Experts of a small language model: vocabulary 8192, 42.5M parameters.
Below are experts of layer 7 (counted from 0) of a mixture-of-experts language model. Rows are named router (the router's row for the expert) and show model dimensions 0-191. Each number is 128 + 32 x the weight over its row's rms, rounded and kept within 0 to 255.
After each expert's rows: a language model's description of what the expert responds to. This comes from a sample of Wikipedia text that the model never trained on.

# expert 6
router [138  93 106 165  85 108 126 143 172  77  91 133 171 141 132 170 134 160 141  70  85 121 139 188  73 102 159 137 170 153  95  70 126 162  84 134 133 135 129 146  81  90 183 144 114 159  84 123  75 151  70 172 109 153 157 117  63  91 101 153 174  75 117 144 148 142 143 110 128 146 144 169 131 198 163  48 103  96 122 181 106 112 140 122  96 111  92  90  90 112  87 169 143  87  96 106 115 210 142 164 131  30 159  97 178  57 173 102  97 103 147  97 155 195 143 132 123  95 128 125 155 155 152 145 113 164 115 148  92 153 111 169 124 139 136 117 106 149 176 125 148 129 131 122  89 145 155 137 125 168 130 148 139 104 145 106 143 115 101 126  93 152 112  95  62 166 132 180 113 111 152 147 115 189  79 120 168 114 128 144 156 148 134 145 142 130 160 149 118 128 128 198]
It responds to: Materials and physical description. Nouns and adjectives for materials and physical traits in building or botany descriptions, such as brick, stone, steel, glass, water, blue, large.

# expert 5
router [141 156 172 151  93 120 165  89 175 134 135 154 124 148 114 172  57 158 174 116 122 109 131 136 111  90  93 140 156 123  98 122 165 115 111 141 173 152 140 109  89 124 148 171  91 113 150 158 105 152 120 125 117 144 182 126  96 102  75 107 131 129 136 170 139 154 121 159  88 112 133 187 127 166 127 114 176 136 183 121 134  73 155  59 121 101 148 168 142 107 164 126  67 108 106  98 191 179 135  46 102 101 126 110 116 128 171  94 144 122 143 117 158 119 138 175 138 109 106 138 173 178 132 153 126 194 142 137 126 148 163 187 123 177 209  77 131 147 164  52 107 140 124  76  90  97 180 127  79 108 170 103 112 129 151 115 171  81 135 154 115 154  88 111 123 176 129 102 104 153 158 135 159 138  95 116 179  72 204 141  44 106  85 169 113 139 145 170 115 135 106 160]
It responds to: Capitalized name/month pieces. Capitalized words and fragments opening proper names, months and place or event names, e.g. May, March, North, Air, Siege, Rock(wilder).

# expert 26
router [174 158 125 142 171 120 172  68 141  84 108 180 140 114 150 144 143 119 204  67 137 112 153 129 110 141 113  68 170 140 143 110 116 133 130 154 113 118 151 103  87 123 154 167 164 145  68  88  67 144 127 141  80 117 126 100 144  60 120 141 137 101  60 108 156 136 122 131  94 204 140 111 145 182 118 129  73 153 159 107 117 102 135 141  84 102 178 120 130 121 122 154 130 119  83 142 158 148 145 139 164  71 139  93 143  62 141 127  70  86 109 113 133 107 140 203 151  95 123 130 202 174 169 145 101 179 167 136 131 132 147 132 101 145 136 152 109 142 142 105 108 145 153 169 102 197 131  90 120 146 167 141  92 114 135 150 135  74  67 110  59 142 187 149  79 172 112 178 166 149 118  72 186 114 147 129 137 109  93 180 147 144  59 134 136 124 155 162 139 119 146 184]
It responds to: Prepositions and was. Prepositions and auxiliary verbs linking clauses in narrative prose, e.g. of, in, for, on, was, were, been, during.

# expert 2
router [108 104 161 158 150  89 152 133 171  54 122 106 132 153 106 158 123 128 140 101  79  76 128  92  59 121 146 119 145 147  85 132 127 166 119 120  91 179 173  90 135  98 194 138 121 158  68 112 147  68  75 155 126 110 136  87 141 115 144  81 152 126 123 165 112  92  67 182  61 152 150 168 111 139  99 135 142 130 130 164 122 125 152 105 142 141 176 171 170  71 143 182 116  92 129 112 182 182 153 173  67 149 138  94 165 145 179  89  98 109 146 115 167 127 160 158 147 186 119 125 174 198 146 182 174 121 159 115 137 160 111 178 120 207 141 118  90 197 169 134 156 126 117 109 164 203 117 128 120 114 144 133 115 106 143 126 142  75 118 153 125 149 177 145 113 147  73 155 136  77 165 137 153 137 149 122 120 133 142 184  81 138 103 129 109  96 166 143 127 132  76 123]
It responds to: Clause boundaries and relatives. Sentence-final periods, closing parentheses and commas, plus relative or clause-opening words in prose such as that, which, who, where, when.

# expert 24
router [203 130 150 181 101  77 137 127 150  96 102 175 127 174 126 149 128 139 115 107 106 127 148 107 143 100 175 117 136 146 138 135 163 182 114 157  46 171 111 114 109 132 184 109 165 132 104  59 113  96 146 150 122 120 137 111 130  90 171 108 116  81 161 144 137 115  99 140  72 167 186  87 176 146  85  99 100  72 172 128 102  75 132 116 104  72 107 161 119 102  97 189  92 126 121 101 163 134 166 142  91 113 164  89 136  88 151  84 136  95 180  81 148 168  92 144  93 108 161  66 150 157 129 145 129 121  77 173  98 167 178 179 122 135 163 123  63 160 117 115  43 187 131 123  81 149 102 137 123 132 157  92 126 116 157 121 173 121 110 115  63 138 159 121 113 167 101 168 178 106 155 129 162 124 112 153 153  90  77 136  91 163 114 141 144  75 135  98  86 121 122 158]
It responds to: Articles and determiners. Articles, possessives and conjunctions before a noun phrase, such as the, a, an, and, his, its, their, first.

# expert 29
router [156 133 145 113  91 157 194  91 147  91 119 142 131 139 124 154  95 168 137  57 115  72 108 179 137 146 142 116 176 119  82 124 135 154 125 136 141 126 126  98  93 149 165 178 122 101  95 139 106 135  88 159 166 102 170  94 148  81 101 105 145 109 129 111 161 106 119 213 134 153 166 184 105 114 170  82  39 123 147 118  97  92 128 134 102  96 119 114 104 125 109 134 143  76  65  99  99 171  90 153 129 117 200 104 153 140 171  85 123 105 204 129 205 160 135 182  73  96  72 155 101 115 155 132 112 142 117 158 122  87 115 174 152 171 137 171 117 155 124  86 119 108 213 101 119 128 169 154 162 184 163 133  85 101 165 109 166  99 124  94  69 120 193 131 146 137 112 114 114 160 138 129 173 168 100 119 161 105  82 166 142 151 169 125 107 100 163 134 140 115 113 142]
It responds to: Numeric data digits. Digits, decimal points and percent signs in census percentages, vote tallies and coordinates, plus words like Native, Votes, Turnout.

# expert 14
router [137 160 149 110 122 105 116 133 164 179  60 124 176 159 128 120 146 148 131 121  83  69 164 100 129 127 151  57 151 154  69  83 160 130 177 181 112 120 147 144 102 101 132 132 101 133 130 109 117  90 128 172 156  78 171  92 120 109 138  67 157  90 141 198 116 128 106 152  96 126 129 136 180 182  57 119  90 186 135 152  84 115 163 104  41 122 203 134 135 163 121 116 104  85 119 136 155 166 150  84  92 114 130 126 143 169 164 120 112  84 197  80 145 103 149 115 143 158  96 116 112 160 174 139 117 194 152 113 104 141 192 161 140 146 159 123 112 158 137  86 102 139 129 158 132 131 172 159 123 107 178  88  75 101 174 115 164  98 139 126 128 141 133 143 117 127  48 157 151 181 182 141 156 193 118 144 164  97 141 142  72 125  85 172 139 139 168 125 113 124 128 111]
It responds to: Personal name pieces. Common first names and the later word pieces of surnames or foreign names, e.g. John, David, -son, -ton, -ley, Gurewit(z).

# expert 15
router [113 172 148 165 170 129 190  92 129 165  83 118 167 170 119 181 109 150 129 133 109 115 133 120 114  95  91  95 144 139  85  78 149 127 135 188 129 174 153 165 144  72 149 109 157 144  84 132 165 146  94 139 145 142 132 115  85  64  97 118 171 119 116 142 182  72 123 183  93 122 100 181 128 144 135 131  85 132 167 160 120 102  81 130 139 135 152 160 157  93 144 155  74 114  80 104 146 132 119 141 134 118 158 114  91 146 161  92 137 152 171 113  92 105 109 117 122 134  52 116 166 150 122 217 130 148 156 204 117 169 167 156 109 141 165 156  94 164 145  85 129 150 119 161 116 139 114 117 149 182 139 101 107  86 147 165 137 122  90 129 116 171 163 169  95 171  34 158 175 141 159  76 130 195  78 109 124 125  95  79 130 136 125  98 100 137 186 142 104  68  83 171]
It responds to: Line breaks and word endings. Line breaks around headings and word-final pieces like -ed, -ly, -y, -'s, plus adjectives like known, very, professional, successful.

# expert 27
router [138 179 127 165 130 128 177 125 172 126  76 113 148 117 137 108  83 153 153  98  66 113 122 113 162 184 216 147 163 156 108 105 157 157 113 168 122 161 171 144 117 132 170 131 117 126  85 131 134 142  77 126 109 162 114 115  96  49 107 143 122 115 111 154 162  78 153 139 102 113 161 213 150 145 152 105 160 127 141 140 129 105 159 114  65  79  87 180 171 119 111 200 147 143  87 159 133 134 143  76 172 109 174 102 104  83 131 112  70  83 122 113 192 181 165 154 138 102  73  91 149 169 142 149  65 142 159 101 113 114 180 159 112 157 205  88 114 142 111 149 109 159 129 103 116 142 165 116 124 153 122 124  92 148 140 128 160 117 112 145 124 159 146 151 165 194  91 117 152 125 173  62 146 102 107 108  97  84 159 130 152 178  78 139 134  74 161 134 131 111  78 142]
It responds to: Sports rounds and table lines. Sports competition terms and table divider rows, such as final, round, doubles, Cup, League, second, plus |---|---| markup.

# expert 30
router [ 90 188 161 175  90 115 147  70 162 127  91 178 165 120 190 183 116 170 123 130  81 145 106  99 136 131 165  81 171 162 134 114 144  89 142 195  71 130 163  99 105 134 153 149 159  95 138 108 101 120 128 137 103 101 157 150 116  93 104 119 226  72 149 182 133 140 108 149 119  88 111 157 176 118  91 110 116 133 149 152  53 122 167  80  63 101 108 138 110 125 103 134 111 106 104 116 145 164 168 139  85 126 149 137 132 124 159  82 101 101 146  80 147 155 145 155 146 140 121 113 103 139 141 147  83 199 179 113 111 178 188 146 138 157 154 117  90 188 168  77  96 155 135  78 123  97 224 114 117  78 159  60 109 168 150 131 199  94 116 107 115 160 124 117 113 148 125 149 134 130 150 115 173 175 121 128 186 117 124 126 113  92 113 120 124 128 158 141 116 103  92 142]
It responds to: Foreign name beginnings. First capitalized piece of non-English personal or place names, often surnames in lists and tables, such as Te(ixeira), La(martine), El, San.

# expert 13
router [158 119 136 157 130  32 180  88 158 156  75 183 134 161 148 163  66 137 168  99 130  85 152 145 134 121 167  79 115 126  82 121 157 122 112 147 161 123 167 138 103 100 156 127 116 157 144  85 107  89 111 189 166  56 113  68 123 103  76  59 112  78 150 159 122  90 114 152 152 109 129 150 164 156 138  99  74 156 125 124  87  94 160 114 140 108 107 190 120 137  97 162  73 112  94 106 168 176 168 109 134  86 107 141 144 111 141 127  92  84  97 111 169 118 170 175 117 133  80 137 145 138 178 125 126 165 144 121 108 168  97 140 143 147 155 143 101 143  95 120  84 188 160  99 115 130 171 161  97 161 130  83  72 112 128 183 161 116  93  88 123 184 147 201  84 127  79 120 122  99 173  96 137 126  82 122 144  81 128 146  76 148  90 155 135  97 115 127  72 158 107 133]
It responds to: Place-name words. Proper names of states, countries, cities and regions inside addresses and locations, e.g. California after Lakewood, York, England, Carolina.

# expert 17
router [153 145 146 117 125  59 143  96 157  95  81 136 150 138 137 210 158 124 149  96 110  98 103  98 145 183 141  73 169 155 141  73 153  94  98 139  92 201 161  67  98 163 103 183 173 163 131 126 159 134 104 143  91 116 165 111 136  84  88 115 149 118  98 157  83  83 135 179  78 136 152 168 181 180 163 130 107  93 169 159 110  83 192 149 127 138 155 196 136 101 146 158 110 102 140 153 145 136 121 112  75 142 149  90 102 114 134 116 105 112 123 118 135 177 114 131 107 138 131 128 123 145  96  77 138 105 187  72  97 132 143 142  90 137 158 151  63 126 116  72  94 144 113 143 125 166 121 142 126 140 144 126 111 119 183 114 143 118 126  93 110 129 157 156  96 161 105 192 123 105 181 100 157 125  21  75 106  82  74 200 117 116 111 122 131  87 175 101 137 142 101 124]
It responds to: Year digits, adverbs. Second digits of years such as 2(0)08 or 1(9)90, plus adverbs and particles in prose like still, not, never, often, widely.

# expert 22
router [148 131 150 157 182 106 143 114 131  58  85 135 177 100 145 124 115 134 139 133 117  72 152  88 132 141 173 143 164 157  95  79 105 153 113 141  51 168 115 124  82 135 156 136  84 175 127 106 138 151 111 183 159 136 163 122 104 159 129 106 147 136 124 186 113 101 157 148 131 130 209 129 141 143 162 122 102 125 129 173 125  42 114  68 105  98 190 105  98 176 101 133  86 123  99 149 149 141 140 136  86 130 127  91 189  81 137  69 153 111 116 102 110 141 135 209 122 112  82  87 121 154 129 190  72 139 179 144  82 135  97 133 100 151 105 121 110 117 156  97  94 164 126 110 131 135 216 114 122 126 108 110 106 102 183 120 173 105  81 115 126 180 140 203  43 181 149 128 145 144 128  83 127 134  98 142 175 123  96 148 100 131 123 123 138 188 163  83 123 104 140 154]
It responds to: Non-Latin script bytes. Byte pieces of Thai, Chinese and Armenian script, pieces of romanized Asian names like Tang, and modal verbs to, would, will.

# expert 16
router [146 166 168 199 186 104 133 130 180  72 112 152 155 173 147 160 151 163 170  99  75  61 152 133  86  99 150 134 158 177 114 106 121 127 158 146 133 151 124  88 185  93 122 153 122 113 110 122 119 142  74 209 154 123 192  92  93 121 101 149 127 108  96 151 149 111  84 166 100 177 139 134 114 160  84 154 140 169 147 152  69 104 159 152 120 124 104 136 136 127 120 166  87  47 122 144 154 159 212 117 138 143 150 156 143  86 157 136 117  86 172  86 149 143 157 149 171 116  92 118 175 153 176 146 117 148  85 168  70 156 173 153  80 135 108 115 120 124 113 134 134 132 158 120  63 137 118 142 141 117 143  72 128 102 205 128 118  93 140 115  80 125 155 157  76 152 130 195 146 107 126 135 151 135  68 139 109 100 116 168 111 147 115 151  97 123 186 194 107 132  89 160]
It responds to: Commas and clause connectors. Commas after dates, places and clauses, and linking words like has, had, with, by, including that continue a sentence.

# expert 3
router [162 181 165 150 155 112 142 103 143 109 111 146 120 179 108 186  98 128 161  95 143 137 182 104 138 115 186  92 177 108 142  77 137 169 159 208  98 137 118  82  74 182 156 158 132 147 131  65  75  83 156 105 118 131 175  94 133  90  65 146 148 116  96 151 152 112 122 138 136 142 131 128 132 215  98  94 132 129 185 133 132 105 178 111  55  93 141 143 148 114 106 107 108 116  94 129 190 146 153 133 144  96 147 142 147 128 175  92 114  98 125 104  87 174 148 164 105 135 110 143 151 145 164 138 103 168 140 138 102 132 164 149  87 162 108 122  21 141 165  99  90 188 111 144  80 171 150 130  87 105 150 126 119 100 135 102 140 111 131  73  75 138 122 122 157 155 119 172 127 158 156  90 197 135 107  98 159  70 157 148 114  86 124 131 168 184 108 170  90 151 102 133]
It responds to: Prepositions and list separators. Prepositions like in, of, with, on, over, often sentence-initial In, plus commas and brackets in bibliographies and tables, as in Editor with, Baronet of.

# expert 23
router [197  98 109 115 161  48  90 107 157 124 105 176 128 136 193 195  81 158 183 118 134 138 157 153 122 109 172 129 139 157  61 106 152 143 101 132 113 125 134  96 132 142 137 106 132 130 125 115 140 100  93 162 144 145 118 106  46 115 104 104 182 100 121 126 147 114  89 124 116 155 142 156 196 117  83  68 103  83 133 160 144 140 176 133  85 130 173 143 126 150 109 140 183  98 115  68 153 165 140 133 116  95 176 162 154  65 199  92 120  71 110 152 164 158 136 135 129 138 125  99 161 130 135 136 122 205 154 157 140 107 154 185  80 141 166 100 115 160 154  86 134 163 183 146 102 155 177  93 122 151 135 165  65 120 140 142 109 113 106  98 156 134 110 131 132 127 107 177 126 100 108 130 209 122  63 137 120  87 103 161 121 130 115 174 185 154 181 142 161 140  68 140]
It responds to: Plural endings, modals. Plural suffix s/es on nouns, plus modals and subjects like can, may, It, often amid math or LaTeX-like text.